Experts of a small language model: 16 experts in each of 8 layers, 600M tokens.
Below are experts of layer 2 (counted from 0) of a mixture-of-experts language model. Rows are named router (the router's row for the expert), up (a neuron's input weights, with its number), down (a neuron's output weights, with its number) and show model dimensions 0-31. Each number is 500 + 25 x the weight over its row's rms, rounded and kept within 0 to 999. Numbers have three digits each.
Before each expert's rows: "mostly gets" lists some tokens that are sent to it at least half of the time. This comes from a sample of Wikipedia text that the model never trained on.

# expert 7
mostly gets: " f", "st", "ic", " st", " P", " p"
router:487513517522522485513501476523496480514496521494498515440525523500481521557463522487502502502463
up0:507498490520506490550496514489532495494475506530511546534523529476492526509501530502470517522494
down0:512501520523476493494497479479458511514496507497503491471475565523551539493471503497558488489482
up1:519495477512516465495490489546455446457488522462471482482503550517530529492474496479495482495509
down1:536555476483502479506475492509447512483508486475495549483482507477516503494446486516522480498474
up2:487498476528501510549497489516552468464474502481509502523471534529478459497479506479518508467479
down2:494501509526474504503515472489526502492475396471535496516485489460477501477503551516494522499519
up3:506489541491491516499512474500493468535491550495496484420533507525473466502533463530506474512498
down3:493472495508497487455510529488485451493458508474487517507523491491479492514491532476500477505527
up4:466545472526519521507556511514474490481530526488536487496486553515492476533486502508487472518463
down4:527504476517498497504498492459448491526504485452532443456518480494521482466493496455487489501525
up5:508478515535467524515487517467501479502466485493482519522483498551482502507489531505522563533449
down5:473483512495541518459505488536517494532497502510482522448537544528490499505527509546479490482517
up6:502516531505524532506499518493492490460454547526527486509517528514471498505508513515510506513491
down6:511441478500550525444507522484493545515477507515496475497505461505455530531526511510482447492457
up7:442475507509476498520486496452481457512474482534521500480481512533523508488530469533502514530506
down7:468532507463526519496483502526521505502479513504505489528459473541511478538483500502467525481539
up8:477495472475513464493547485457495479467481521502518497495520522511486522499471487518490510504459
down8:516528490451488554512525490491528504475484502487455480535467485544511450478534495516549532493469
up9:482490471504500487486505484497486475479505500472500486509547469521506492559523520500465549506526
down9:520512472517500510513517498525545499500489491457490489561520502525494473481454491502474487540503
up10:476511495487506508485522533506498513550497490504537488478492527562498488497461540504540493499514
down10:513507465500462492511504477486447507493476464492484471518471530483501516486508495475457467471493
up11:498454544507503485506510492474505444521518520479460470515522497511493485530489503509506435523469
down11:524479471480459479544507476473497516526479467479509504475447518468541513519517512504505486509473
up12:499482503492475497501482493452452498429497530520506467514535541494508472515501514479476504495487
down12:474508498504484528532500562513502471522546526533464513515481505519533483492513477498546514496511
up13:474472492536494538525536494475486440528488528523498529492492500476504530486468511483505473551517
down13:494486514461507508489494542522516509510483506460486550492493451496503540495524505478434513535509
up14:552486515487481508477514483535488529479528517496513471487503481517475486500498546546503487520469
down14:483486495515467456471511517512525485501527498495467481510469508503506499479447481480500552510521
up15:529465552520540542514515508556523521496439573470512456484493526503489497483468500458516477483494
down15:508500522479482480450470476532488493500539472513493482467508478529474551521499490520507473507508
up16:527526489539506482518515519479525484490488546491500481476489518520502529535471529502476464473461
down16:519499494522514445490528476496512519487478505520483498477498486458491519473520525491511479457522
up17:509480477511515489472505501470512502507548471514481478495468493543483496485511517541533523535476
down17:535529492480491535506517524476536483471488481536513437521521529442533507513488494486490458512523
up18:503440515478520491473528508509491500525496483512506501515501463496476509554517537505488496527470
down18:551511508511496498468520513513525516478480460527499495479527528503514526431494481441502506497520
up19:508500516507526529477507497489522479467519485527548475491536511489507488564454511540494482476489
down19:462467509474541507476517503492514523520464540511485488496515523517493447535454536490487464503518
up20:512471480507493492513525487514505513544464441536494489455503524496500527528504537492498539513445
down20:521514495515486502485520481507537440483505546502493487525502497470490524470509545522503494490483
up21:507502489503561529494499498523454494522525540460520446516509492533483499515489500474531498501483
down21:520505519504497544531475530481514540487477537524502527493493503503547442516517487456498518508523
up22:538527506502506515486508507505522506483518527507501470480519470510450517527468452501482519506492
down22:460493529467514518485461495490479491527492479511479499477504507482487541479506525484544454495485
up23:491485508554527468541470484508500515489498515526492508507485500492470469488502562462502508513484
down23:539542509505477515524514468524567469513530472506519509479531506493502481462528509475505482525503
up24:473504504524539502479475487498505430499505545518484489506480530524467479534502502524511486552502
down24:483475528506534467469506482535505516502447467509474466487528503546520496480508519489506503521497
up25:503503540506507478505493542529505525497532517538502490515451483524448511519491509450513544531482
down25:493510460490509521516532506517519504515516497510503565512542488478481498550508466501526465464492
up26:485490491533519506546517495534532492505508532512533491529524524506535503481516518474475491495450
down26:451508474504546495546513490469503520505479489468495455467536458493497505515494483555511452461504
up27:516473501505503533493529488508496472481446491525479444494519508463471510511502490489497517464502
down27:488504526490467499511494495494509534497508489539482501520491510512518493500543505489523490512526
up28:498481522538527490458493484476506462484474504527520507463531470469422507542501496486510484515495
down28:501509509471482483494497551546484465509524503511532501482505517509475493478486509519547501513524
up29:497483468502477526542487485492492480444510561510476498483517531518515532505464501547546491482468
down29:494515533508527482525499496518542476530495491503527479519476501525517521508514517474488526533518
up30:472532473486526511526553500526546485520508489509485455507540528488483481496479475494533495477481
down30:536520498496534500475471520488408529472480510460484481458514459499495495525519490498520459501503
up31:462503482499533561493508515551490473485485468551517492438484491501453480518453515464497525529466
down31:471473545512545484504514480516514490477496543505444480541503516519562495517436506480520491492480
up32:498528487503475524532465481430476483515513527522517509517554480527470521529493470484510516502477
down32:491473455510509490521522460502525492535506497480502542475512497500494473477541495529505478495492
up33:461487515483516494478446523536515504491507481509534523461544521535483477509454520459516480518470
down33:521502503483511476505480485492461483506446508498461523521472466510462481494516491520552490491504
up34:502512502491509504480486558505514510474486507515520518476494489498511481509505528534490522521469
down34:516524496537514509513520446493478481510473491548502502528504490501485500546522477466474520482495
up35:544494475510522486542495538496465465499505472503499513487519518477512479480506511506499492497464
down35:439478510541489502492487528513460440517548497465497568514481454523471513468498509472518559494525
up36:492477480526529511519523510490523507503448533480486488501514495519518455543482517457466484526503
down36:510526484494505507521540460547492475515557476471511493463441517471523509475472460488501514504481
up37:489425531505531515543507478529476494514480497453522503465523511488458490511459520461527512497491
down37:547573496487509474498449559487507510483540497465475527517511478513492485500524511488487490481514
up38:517474508515523531519517479457496475490456459474558460521527501494503453506494480466498503499481
down38:517486489504513516474474500502558527476481510544512523503512481484482500510508477495496464477463
up39:498509453532509524456507511483511558519497445458470491501516519499516506526480491527466549512522
down39:485506491508488493507512488509476480500460510450461521507506459502490486523514542518466562487503
up40:547497534492531537505517464499470460553512538495528486497520464492484488512513531494536473496459
down40:529523451489469552466495528516504529600468494475457510507517458543538469504529498510523499482439
up41:509513526550507491510515532507534482466493499475503505509520507476489535500485483509495526467438
down41:491490541493552476545495482495509505482502492499524512523486467464474495499520509472490481526528
up42:537523510494508456536511475495522489522464482543518476472533530457511471528465470543495525488445
down42:491495470513478573536500527497484510484548521450532501531511508485488483522531511500486494495525
up43:552514532479523483500518494501489483467530560446510521486545525514460515536513482499483509489477
down43:509477484540477507498481510497476517531513498472473514492518507497473479535487479534536543473447
up44:474493490552516546544459481511444469551515532513520506458514501506490487469515497523490526496490
down44:517561507506539485493481472498578506474510484495544560518521489485493517478489496482507492523499
up45:499451529502511474527537457520500504509506507496500485480508505530494517488449461471489501526451
down45:488463462488549454513524514519532526489522486493503520528494483495508481504490441480486511506472
up46:497503484511528471515564521503512478483491522500466473468521469465470518492501549515523505484491
down46:519537501493491548469480466527483524540487493486495493485498485519539494451521510514489514476483
up47:487535501477533556508473498514508549475514491501493506462494513484499457523475506503497497515485
down47:487476533513472503494501501479513523513487509505531522496533527505501521552503515452524480471481
up48:461485503499474476520474462492514477478501508491496479474505556525499498504518499511509489499509
down48:524534502482477485513516512541506481526498509472483569475509468480499536442494504537513530496501
up49:489521541561530496491498501509477519507517534491507533471518466467480504498454502505509476499496
down49:477519520520479543511547479538520471481460443523470495537504509470505456518499477543466485505512
up50:509519511485542524561506514533479519492482511531464514455529482507479484507474503498572467504464
down50:503477510499478498503489500539552516518531505527511529505492514487524490517489498453469537514530
up51:520489524494474501566490510524521521493525503525504509461533505510475486540476495500529483534491
down51:470552492451537517527520483499492510484497529485472521507495512477480479477539464520461482460511
up52:540534507478489522509490537485459516457492470490484485483515493468498534524478522488489540481513
down52:442488518502533498536513496546504473448548518498483457479461496511490474484488508516526461480500
up53:510508526499515496496540501541497511540472507505506487523519556505534511533502495542511482471517
down53:490516505509471485454499508538511552551515491466492481473513490462514500479492506507539501509518
up54:472473518527521454505509476516466505493480490507487487444482546492484512511465485510511527516461
down54:453478483496480494539502512499456501468470544489479471533495513539469507530498516479509457488506
up55:475499509565550489525512452453556553488505527491534491498481497503443482534476542455502521490453
down55:511514500458470502481489521513515491499563485530460502487508467501508493465494482528500501510488
up56:523499498505524546467503502493515501503549519518537491498485515467453502496474538553554537497473
down56:463475517445477478518463522458489520477455508535495482495468505498524493474530492427483499518457
up57:483516484493505476529507443485532512517463481501513508456493510490510473500515494538519517527545
down57:497484506513522526499547479452533503483505532509471481560512511511526527536528498436476447506552
up58:485475527490513525516521469511491487541525533544490511522475491486512460510444524465503530545490
down58:490507478487500475474508521509478509469515493450499540523523482523512485459521480521471497512474
up59:525489481513499518484506463510488513504499455479505480485500556503519508490494533505533526502515
down59:454461487526507482489457503492526516474488500473481526461464492486513515497487510520519541492574
up60:514515478527473537531535488554515495490450485470487502456493463495542486539496509507537521478445
down60:498506495482452520502504472493437456518467459439505531500532481523467493465474501507484508480511

# expert 6
mostly gets: "or", " (", "r", "at", "te", "\""
router:519518505505512501530519459503447522492445505489518504526461484495525552534534490504498446458509
up0:520477460459511511528498563467490501463465538483531469497482479532510506518481485542561496494465
down0:459455519526491468534499493472489517515493521513454499501468541469524523485528522450487504494511
up1:482466532512504562532514528484473519471479503522519477545447460509471516503488507478491492470536
down1:515517493483477515540507536537509502507469497494512495500510520462557520549488521418534522535468
up2:487489488493515492553537495502484495481477511474497482473511476532510457534474518488499479456486
down2:506502541510523477460478511491468555492503493474501521520478529497472495504505468483493488522498
up3:538463523486521510474504523525488495536471520484495492501462493528491460493526521464494494526514
down3:510490493520509521501491495500483512494430502522483449541526483506505508525473454480515452492460
up4:506530498526532529513518499535487498534511494456533518474489480517531501525518526471530470447487
down4:462485521490454479497517501518480483542489475524452516513485513494508475470535480511531505500453
up5:504478567463518531486546494508492493538510535487508501492505476475500538485530473487511464499499
down5:504483485509463480495513527522486528493515500508496516505505484493500481518475452500456528480551
up6:458480497521536518527525528456534495520506500509493482500518488526545495509512523499510461435468
down6:479522491489501485490472511504489474507488497446486487471549501483475528521483498511453507507481
up7:503516512511482492547496486548476501486496523516539502503515507499501501544484538507467543491518
down7:500537499522527498489506487451530472517458518532510484529501462560517468496497487492493486482518
up8:521555494507503466522539538558505494503480504513494489528490496538486527528535471525511498498470
down8:492505529493483490475478474477519522547504461529505525506505486496562470527492482437514495513514
up9:476478504472463495532494488489499493526446486535476489498516451473512535528487519457505497491522
down9:489483513501503525548498538558469531496505521516514494493480494544529449507540458526445488513458
up10:496477512483513502479509521496503508531451536503499474547478477516510496529459471483500522501515
down10:516457519491490521492440490493501528502556507497492522490502495502514488505517535512525528506506
up11:478508473506502480511562536541494498459509516520526489512498522470555530520524545504471515482493
down11:514492553481541574528492502507530493515484500485473485525552479497533459496494502530493460483487
up12:470501562506479514518510480462450494499488486483494472505495546466463539484512453489458548511501
down12:530486527473546512453476469482472500594512496498504482532527503504530523490476488526493550493542
up13:483471535510478538493498466508454524499520495480509511511465518511525553511502490549501512460459
down13:495526500511518499527488507487544502521482502446473490534469509461535521499490458482508475479532
up14:470462486473479560492478499502485502514536432467497492496496498475507508485535491536526533516537
down14:488446489529464482534502476500458557518494524461463519478460490517513514516518456519542555504480
up15:491500505510510522499481499514548498515493506527545489517488492477495524466454514510535495491510
down15:518468535531520494494542500469455494470515504490516485503534496498479520459545490525504510498492
up16:502469482528498497513518511461506504473500509501496518498485563553519486537502489503549479499459
down16:495468491456517455496529521502459497469549501500474445494539488515497522477530512468504534495515
up17:491493515476490508541515439510485515461541474482476476540513481514521488474524517490469526518501
down17:459482497467546473522484465537495474525506519530519526478481521491483477504523521535511463494478
up18:480522483535499472547450481505480528471503453477540510510499491506506531479529516516543495438481
down18:566498480466479547461503474491483522458482509482478509478504504510548480468521553485475516514529
up19:530542470508461511482515479484512533491466520496514491452511507525540511499493452434514517493466
down19:527501510534528492506519499488549492491513532493512458534511466525476523472545495476500464508499
up20:505487529526480549494477486468473524475499504494514483470518499533502523528501499528474468486479
down20:516494550505533482494485460474574528490457528460506482546497485471477529520546498529519509523485
up21:515507564463533473504519519502524476528459528482522476546537521518484467515500475523497444483480
down21:545564498508542527522493521502531504442469530539486479522515530489516498490547469469497544461508
up22:506510444501484495533497474508496505480476526462525487475512529539484515515518488489463497457525
down22:503512473476461469496518461457480458498505413429499510504492488526453504496489504516548517469467
up23:505515482467510539493532484490504505485482513472555467494491514532527533480480491513503459505488
down23:465509488525501503470490421483502491503550506476460496505474513423482486517504494504511528491479
up24:534486506543505535487472494475477485505499525533502494506499534448505518528510522521485489493484
down24:512485519512507524526462484488507523518456517522533500485502482531545505486473466490503495498501
up25:527525510502460510532560539488509493509517472508454492466473511471502541525514518520516471455539
down25:464459476468522521487484475494459494465510510483521519520484475494502504493525494447466473517493
up26:492574479489485508492532523519518505471521530474511509561487485506497498495516532495490489533443
down26:461485457506494498497513495505516469520494490499504512454543466488485455498477465506499496494503
up27:518508502494471517516543530508484530472487522478515513479471500500479511545514489538519453504497
down27:500508510467525446513498502483469518442547557483507485488473519495500537488444489496492525516456
up28:522528501501499527531527486475461515494492516513482505472466520517490532474525539447490533515527
down28:486503524522503464471519519478512483493490521516495528498495488534497512494519454548539491482509
up29:473510480465518462512499518527482470470488513505503479508492512494501531513566447452511453491544
down29:528472483530502514535500499503475515477493513539491513525538505491510523499457559482523484536511
up30:495476477447506507515483460530486490477482487523489507510582522519488508485490538503506431493494
down30:455511504544493515485484450488462488450538501469524473509500487497513512524546505505560485501530
up31:496457434469519524483521496489449538543517482513504553511510546501537521507498516459478455517524
down31:513503486501471507495502513457484437442476494528537511529470498514479473496521511525500514507504
up32:502479519475524507521481493468493506508497511515512502485505515497514549542516512505487448458538
down32:485486505510476509490486504547496472456573492458534484472477475496487488512553529520490534462460
up33:504521491526533488516506501490473486490491464473511492517499485463527549515507515514505494532509
down33:534511519523514539492504523483483515514558488524520530478450505476535514525496519523511477547505
up34:507490505490524491538539523452473460479461471506479525506486498491504472536460518505500462440476
down34:497493456496459511531466505497532545519549523510519527503451503460484489513533501461471489519478
up35:492484518443505472437499490538486514479459476471509495491498535495543500493511516482563478502489
down35:513459514488498507440463524517487512503500485488514523490478510508440516534505529492448503481534
up36:501497492498515513562522480485494495490516502502492465517519475495513530510482491539510468452491
down36:544535530503473502476476464520502516493446475456517507512533538484512503474497501519497482511493
up37:480478512465491521521506570520472496521472465480529491470486479499440504525475470504471520474492
down37:519507510518516504510491451473507473520492500474490477501523498485512517502538477497533510468534
up38:515504504494478490478480481523488525480467500493516456505481499477510529523497512518480518466524
down38:492524524476492530520537497481520474494476490493478499519526522496520447508505460520503508492486
up39:511457474469488512527544516531496477459479514520521499555507509459482499498489456505549493535488
down39:503468506487473523498511483488524491491499503517476523523515536468509465561513487451452528496514
up40:535520465519509531508555441552502467525472504471502489494479477504477471513509489478480474486457
down40:455482510501469491491510509496553474527481495493479473498469517475467520513462538493495538498515
up41:469514531508505491505494519539475458483478486521521474494507517457503495514493475464552476526500
down41:510525527500512515498504498480488465474525519473493483516519501485551538535495473535514476552546
up42:499476514530467527524529474513509496499493491500516480481491502511558550498484502504453486473492
down42:479510478533518511487533491493504453456512500508468481509513480495480488534488513510492508501509
up43:523462530514524539545503486470496507499494535479542479554485500549472527537490498485492513466502
down43:503504495522507495488517485511479443520478454518487501484528469519502512489531486491531466488483
up44:434557501486505457564523483526531473499491507537524467483499489447485530503525465498513478522483
down44:472436476514518492496490520501508536499509518505458487511495465512495504529499497492513541426525
up45:508491448483546508505489515514448513524502531503519487500492496530507473484503475517545460471536
down45:479475530455494511476499511548537499467478472484549469490500475481508511521531495483467495474554
up46:514515545513539509514501522470506439480469477466479511500502516546539522491496541490496469488511
down46:509499471487500478509577484501494492489495525499539481519457463457534544523541498473537531545482
up47:529504492554497473511545490503496508481519482503539470504510479461495530517509535576485523505489
down47:482500539464489506486496527518591491491475475489466512535537526526547502463468517487526474524518
up48:497505507469494506449484514455480520500492540445499476509485508481530507487469486490459464521495
down48:517504441534526489553545494487529550438503522497507509505483485504475587530495525511514501498519
up49:507498502523533539497507508477510505516488508515527548470474515505507501535484504496513469495481
down49:509481481530520518456496465518489491520510486498503500540557473526477516536504516512494512539459
up50:538458489525449553538545492510482458538485492527443482498519509508526550495505501531475532488491
down50:521484463484505502511498520481510482534478512461464476454478489527492485475510549479479479509505
up51:522538495496502501528468440497506459453439509513544517519518517498544535495478506482500544530511
down51:461496480500521466527520505544478519458427524522480498562472515499484492493494462498513545502514
up52:511526492482502517559512458485484489457558486481550461494512479531512530484453471514490506495458
down52:516529502510489482471527492514523492501502554450492535465481466535475501494507487523478457475501
up53:463488445518518527544523495555447490518499508486501478498506513479482481524488467497497430487506
down53:472491492450498427524481504491482495491483498499495492527539479493538549480493497497462503489546
up54:484487473466494529474493517502479514487516508473533525462490488454482552456490498492495525505512
down54:514534508480459495511452465486484508488458481472510490490497481490488494511484477540553523550525
up55:480473453500503481490483450497496502489497495453491451506523532537495506504480491501528462482525
down55:484497494498476530537516491521541489498512457495492488530515533458485497494517500530534506466458
up56:470525501510518515523493495484447536453502471514500528482478525514517505511520499487512504520515
down56:526498532499492480494493517552529489502514480509480479541543537498515490495501511473446491505499
up57:536516496513492488486506534519490502488478484500529485485527502453499526535500504471495498489520
down57:515561490469479521473491559531517502504477500524527496500504469538474483502479501503537495499491
up58:474503494470499541533490451511497477480468464513506521533491540527538527505534473495515516495489
down58:513531472478505480502487567515505528463555493514539478487462514512472519476489499479463522496472
up59:495533482539490496494497499474473497482536455497531450506460523535518501500485478467498476508483
down59:543488515510547492522486487494464508528514481486510508422471497491537466486487513464508524519457
up60:505504485512506520499505551546464549500533516531487485518472507506496489459525461515493502506463
down60:531495505493521511521494495483503448528541500508481526494490487475527499451505477505526514474503

# expert 12
mostly gets: "le", "t", "u", "i", "it", " \""
router:535488506460531499484534517526514490507511471513505492515490458478436474493507486523519492525507
up0:540500497575533551469580506539516520506523463477544501513542511463433451509511484508481513491486
down0:473456503516484458523499504484491521443497489502503522481557454480502551495495459465495523455510
up1:514498467522491537488491484550480467528529510564500520438480517497457468513506506483488439502484
down1:483529522485498492536514495465524483507508495510477522524489520539482513511483460473534486482509
up2:496476519504528484471476507469516518454525517530476505528476484495434526548480468481480474512454
down2:485497487517487445486517516500497527532505479485460514479513471478463499482511520519523528504492
up3:470479562517527503529492522516479486482508482504495497491518466513484489493461499496519557498466
down3:532510466501501528522474465486521495499514554523525497503545473498493501518541503537485490507495
up4:465505485477502540517520460521458529531517541494559518483458474468497487464466485509521517525503
down4:531530517482538526491442478486454508490460466485520501496494508495492511479549518526498524523528
up5:476486502540501491484525505486524493449520496475477530520527471481466503501454502509490553503482
down5:455517510512484468485506472530486496518507501534532501546498490486536517454485498531480517517481
up6:497525524535489543513500489525511519427527481476486529527486510451448521535536478484527517521537
down6:495488502524467469472493484466494517532552529513491524516470545489497525456475533526517527482466
up7:456502520493498496491490527474484499450496450491497486491511564510500487481546527481515501539485
down7:546533499473511521514488525492492525504450492433535487499465504460514499521510538516469555460520
up8:497512482455516472453502493497531498488467490506546518521507478491507502497491479513497527512495
down8:544467465493511511539499507496524507528541512524482496510468508485507490528516509490449509491503
up9:539488511486513513496487478491477512486499518516562473487507517503509501508551477472493532490501
down9:494491513429490526509484491495503490532486495484480512471528491504557500480501466491479517530494
up10:490512479489562506500529480472539501488472480541489534533539503495488465510501503521481504469486
down10:525464530487519511529484540515522537529531524442472479437457505470511516455497485464557511511491
up11:533473506474527504523499492472514508494486511491515483562478477502481469487538482479464571518509
down11:479502548482533516472464506479491473529508532487471454503481484490474497502502525484464544501536
up12:518507509488502538473487515486511473477501480547497518525469477469446491507506505489459513491487
down12:505504480487520460500498470520473543548487497453479500495460498491510536517442473511488500508504
up13:476500455501523482482497473483447490529488464510519484490508496519497518539512543496520503468491
down13:514561482515490491516532474551526499487508512511484537460493519530535509459491549498484489529475
up14:455471503519514520514476473492496506523521464539523485514522472488507505498535493519488478525505
down14:489487495519481555470488536489454477481460478470525529478491491509540508478532513517500478503465
up15:508476516484483506478497527508487443520511485488521502494436516520506522476501509501534483501523
down15:461499479540501483549460512497520500504528499542468505530497506457509502496516470503495508459529
up16:469484508514518560444450466444490489503524506490538500479503490538455524502482479484535487490476
down16:504540451489467451537520498503470514509492495527530485466491517488526480473452545495477505522521
up17:500488507542511452540521500506501488472540493474526476525517476493477504548544469547477513510504
down17:453516477488477535474521483528457517478480504503528520510532503517522441494495526537441492530460
up18:436472497515492502441516469515484471529478526520501514516506483475468480476519491488528472460528
down18:516532500514535518528437532513483496519473528509489461521510515479511485496479487494467443502502
up19:490492540521500473490487509474482484496487570547496485502490474505508465540504507520461535488486
down19:502501525466524516513468490508510497486480481509514455493483504514537542491475490494514430520490
up20:498510452455580511475480506491459526444514470549503475473482497491460540471542526529527499498506
down20:506494499513522466525527516511489531430537528516535498555532507515490486510532519520469497534470
up21:443528426519518529462526504449498507490521437500503506484495490513462482493478534492504547528514
down21:542503506523507542531481476509480489501525518479508525490474534503510540484499509467457503514515
up22:517457523519500486504541515464494491453506531532506511498473476480482508515469522504545526519495
down22:484498527523510483478525497484564466495499513498462495567519495465503542516513504492478482483543
up23:511482521463530470518532543488492459509535449521515482501514541472461509496520511545518500485486
down23:459494468519518480506493448464499526499551517463486500532540540487466499506486487475509499516552
up24:513482511491531473498505524523488508502533511512479462513462505497499536482474471485519455482467
down24:487507501477452449514474501527500429535521485485461527473493490497467469444492480493535528550504
up25:448543465523462520521485527509504456520499498514522531476456518496486511510494494499500505513491
down25:496462501513481502442531503492485527462499493522525488504500473471546496512506499514465498513479
up26:518539469522544487487481524489532481473449506515520461503518514529488500525484483534515485464542
down26:513467515524489488458540477476484484526495486457530534489513471513491514493500544447529514506544
up27:527463533466519491528475463505466480533502483535506446501467457485491497502509487509536498508503
down27:514525472502482470537538527519509464507500481509527525447518563522498478509507459489458532492481
up28:500496518516520521495529541484491486500509535514494499518478494511503471452497493491454518492523
down28:452506512510524493473503467502503472471482497508493488520505536487465519505522515466529441529511
up29:487459438495483527509481538483511465516515510482524517485513499477518482537499507545523557442502
down29:467510522476490513490526500466509506477474507504526434510531497488524535477517514468507512469531
up30:572516483469525519494527487523486487533487520509475488496509515517508519492478496496500524482492
down30:520465471472531518485494544507517512524516538463474487515520497472475489510507502506516459512494
up31:523500494500490534485497501472516492451563521519505446485516472462492469503492526544478500533508
down31:498493476457490492527540496515527531501504505459527487515460522525501483518485538484527472498506
up32:489483528540517462504526544514491500482480532501510501533522512478462544499522486504468442519500
down32:537500509465507510480464498562521524454524512511539481532490467515510462533456481467473493534532
up33:501532499482504459543522503486475563525479484540499488531494490461521508484482477510506481479452
down33:469514540558469483465513509488510498503501517470464530530508520477496476498509513467556487516476
up34:468491528513493498509499501468502475510498489530481490475462504500512485533497517447527491499512
down34:497503512458515518543451497500550538499539469492494447505468469491456485451480475503557500483489
up35:547518538465538507510531483448511526493501502489515488521490479477499488530507519511530485515468
down35:477531477493453549499481496519464481469494526504497483512523476497487513477485507462498534523476
up36:484467493484505513477520516500503492541519479483541509484482478455490507537487511514449546540500
down36:486506511513526521529514530498505417445496510525497505475491518554529518511487452474528536526498
up37:508467505523512479479522515526502470501513505504474539517492459520510537497512504469536514475522
down37:525474490463508507566438528495498491508505481526467471451467519484473511482483508482500551502507
up38:527533531514492502508472512514495543499546554521501524514490470511473528543493534556541496520477
down38:507520532481520514514477536463556534523466500476532493543484476502516497494475509476491541523522
up39:506509470502511513484486508494510523466507518528527507497500489482458459499455488477511473506507
down39:505484476488484483521500527549531499462495533506470481474487509522522473501498501504528534512483
up40:500528504486480513522464514472512489517519492510486523529527491502483498537473475529497488503448
down40:489481552487522505472490525551507486511500521496542461535478525503503521506496529541498500465517
up41:457498488530473481531493505490481509480516528497476459471455542525490501523476492522496531548487
down41:523471519500540507525503500507486517475524466488539461485454471532493517526516484464485458504496
up42:515494487504514471528473483483526468491489520502470492475502528539477466505518490502478490466518
down42:471513514515482467500484442516517482519553492476486534484502484482548525515492549495540564503528
up43:509464529512515486499494512511497462543492530543509479520483464471516507509494503501508484489489
down43:502509486524529487548533470509508472521498471464507482484473489536474496497515515510484461519492
up44:527510533496533537495493498510504479488475506490551444448494467462457518487500554499495480521504
down44:535499488501420481514482538505524557531493490474467521525483510514511510475513452512516494532508
up45:499483511480539490522517520470490546537506512533513514497514483528455516476505503458490498536507
down45:503496484521489490477490469496454504467491503455484542507509482469507519535505550464484496460475
up46:518533484458506511508483550526521488500521505515537495518492505489503478499481497531493513484511
down46:511519471474478497488462519477493499522478529488515477495509510489480490521529483492462471538489
up47:532471539469451488549544534432500535497483498483498493485520540519445492509486501511493503475492
down47:498493495512518501504526532507500501485457498490576479510488505470506504529515494507551494505532
up48:472481489504563547517438515547517520493503470532552475505460508494458524487517497491477524474495
down48:541516476510489461514529497514515562476464457512490523507488500504481456475500511521487468492521
up49:509493500468492494487458521512509456474499496482493467513508483509455454533498520468504505538508
down49:469483487545497508518511533461519505514468532496469508501538501446521502487508485476484474430540
up50:483511492526517515499509482526504490520465498499518539523515501459453506497540507477453507501519
down50:504568512511503505510519477531480528481476558445534485485482517521530548507493498522497479491503
up51:475472535497496529515472498517511466539457520525486508514481483507503529473504462486502465527502
down51:486465463480489485479532511490489508444527461493536507464512466498504529481485507503492517480507
up52:475505484477489481489524513516535515488527488527509457475482466492476499539540508493479485488470
down52:525460493501510507520506457443517522495521480487510534504499481518480497528484488497472515497546
up53:514423531542542525499555498504501484538526477515503458478507500522494485509545505495478506561523
down53:465496521515534517517518496470487488537498485491496481456483518496492519519473471473536506544480
up54:458476499524505474472491467491487490487473469514507513486463522493490475481477503482547542533461
down54:485494508477461504486502469530549533528532492523490476513500511501515483507508498566524489500535
up55:500478495510474466462466496494500512500473499466481506503493485490548517488564496527514482531504
down55:547506511491545466497521484486482497466485532472531514485517488465508509526484491514480466412513
up56:458514479458542486468484495533525484485563493523467467510503524479488464452519545575505521506467
down56:510492539521463475502478496531471509516499492517472537482500475488482495504471444474516509515504
up57:492518479514511512491511471466455524486538482535492482463496492481513482477519516519495495506503
down57:523493502485447521445531486504514488498482509527452496527540463459496482491502525525508495521475
up58:508552449456542543483512508459451499496446504503532518479499508479491517523527482473479496523488
down58:492505517478463467445448452478510498502516494495525514504541459500473491505499485470460488565492
up59:527472481481480519513483512472464469559562529552503465487507482497479513504551517576500542470514
down59:499520508502503522494512483529526495481506486453487486500487471498499445497528498499457487525488
up60:490502497519481501483503490521489453504485493503472486486482506525470506533511514468529504481474
down60:495486496555478475504495497508456486495457445507485513497514497506465508497524493514498497511468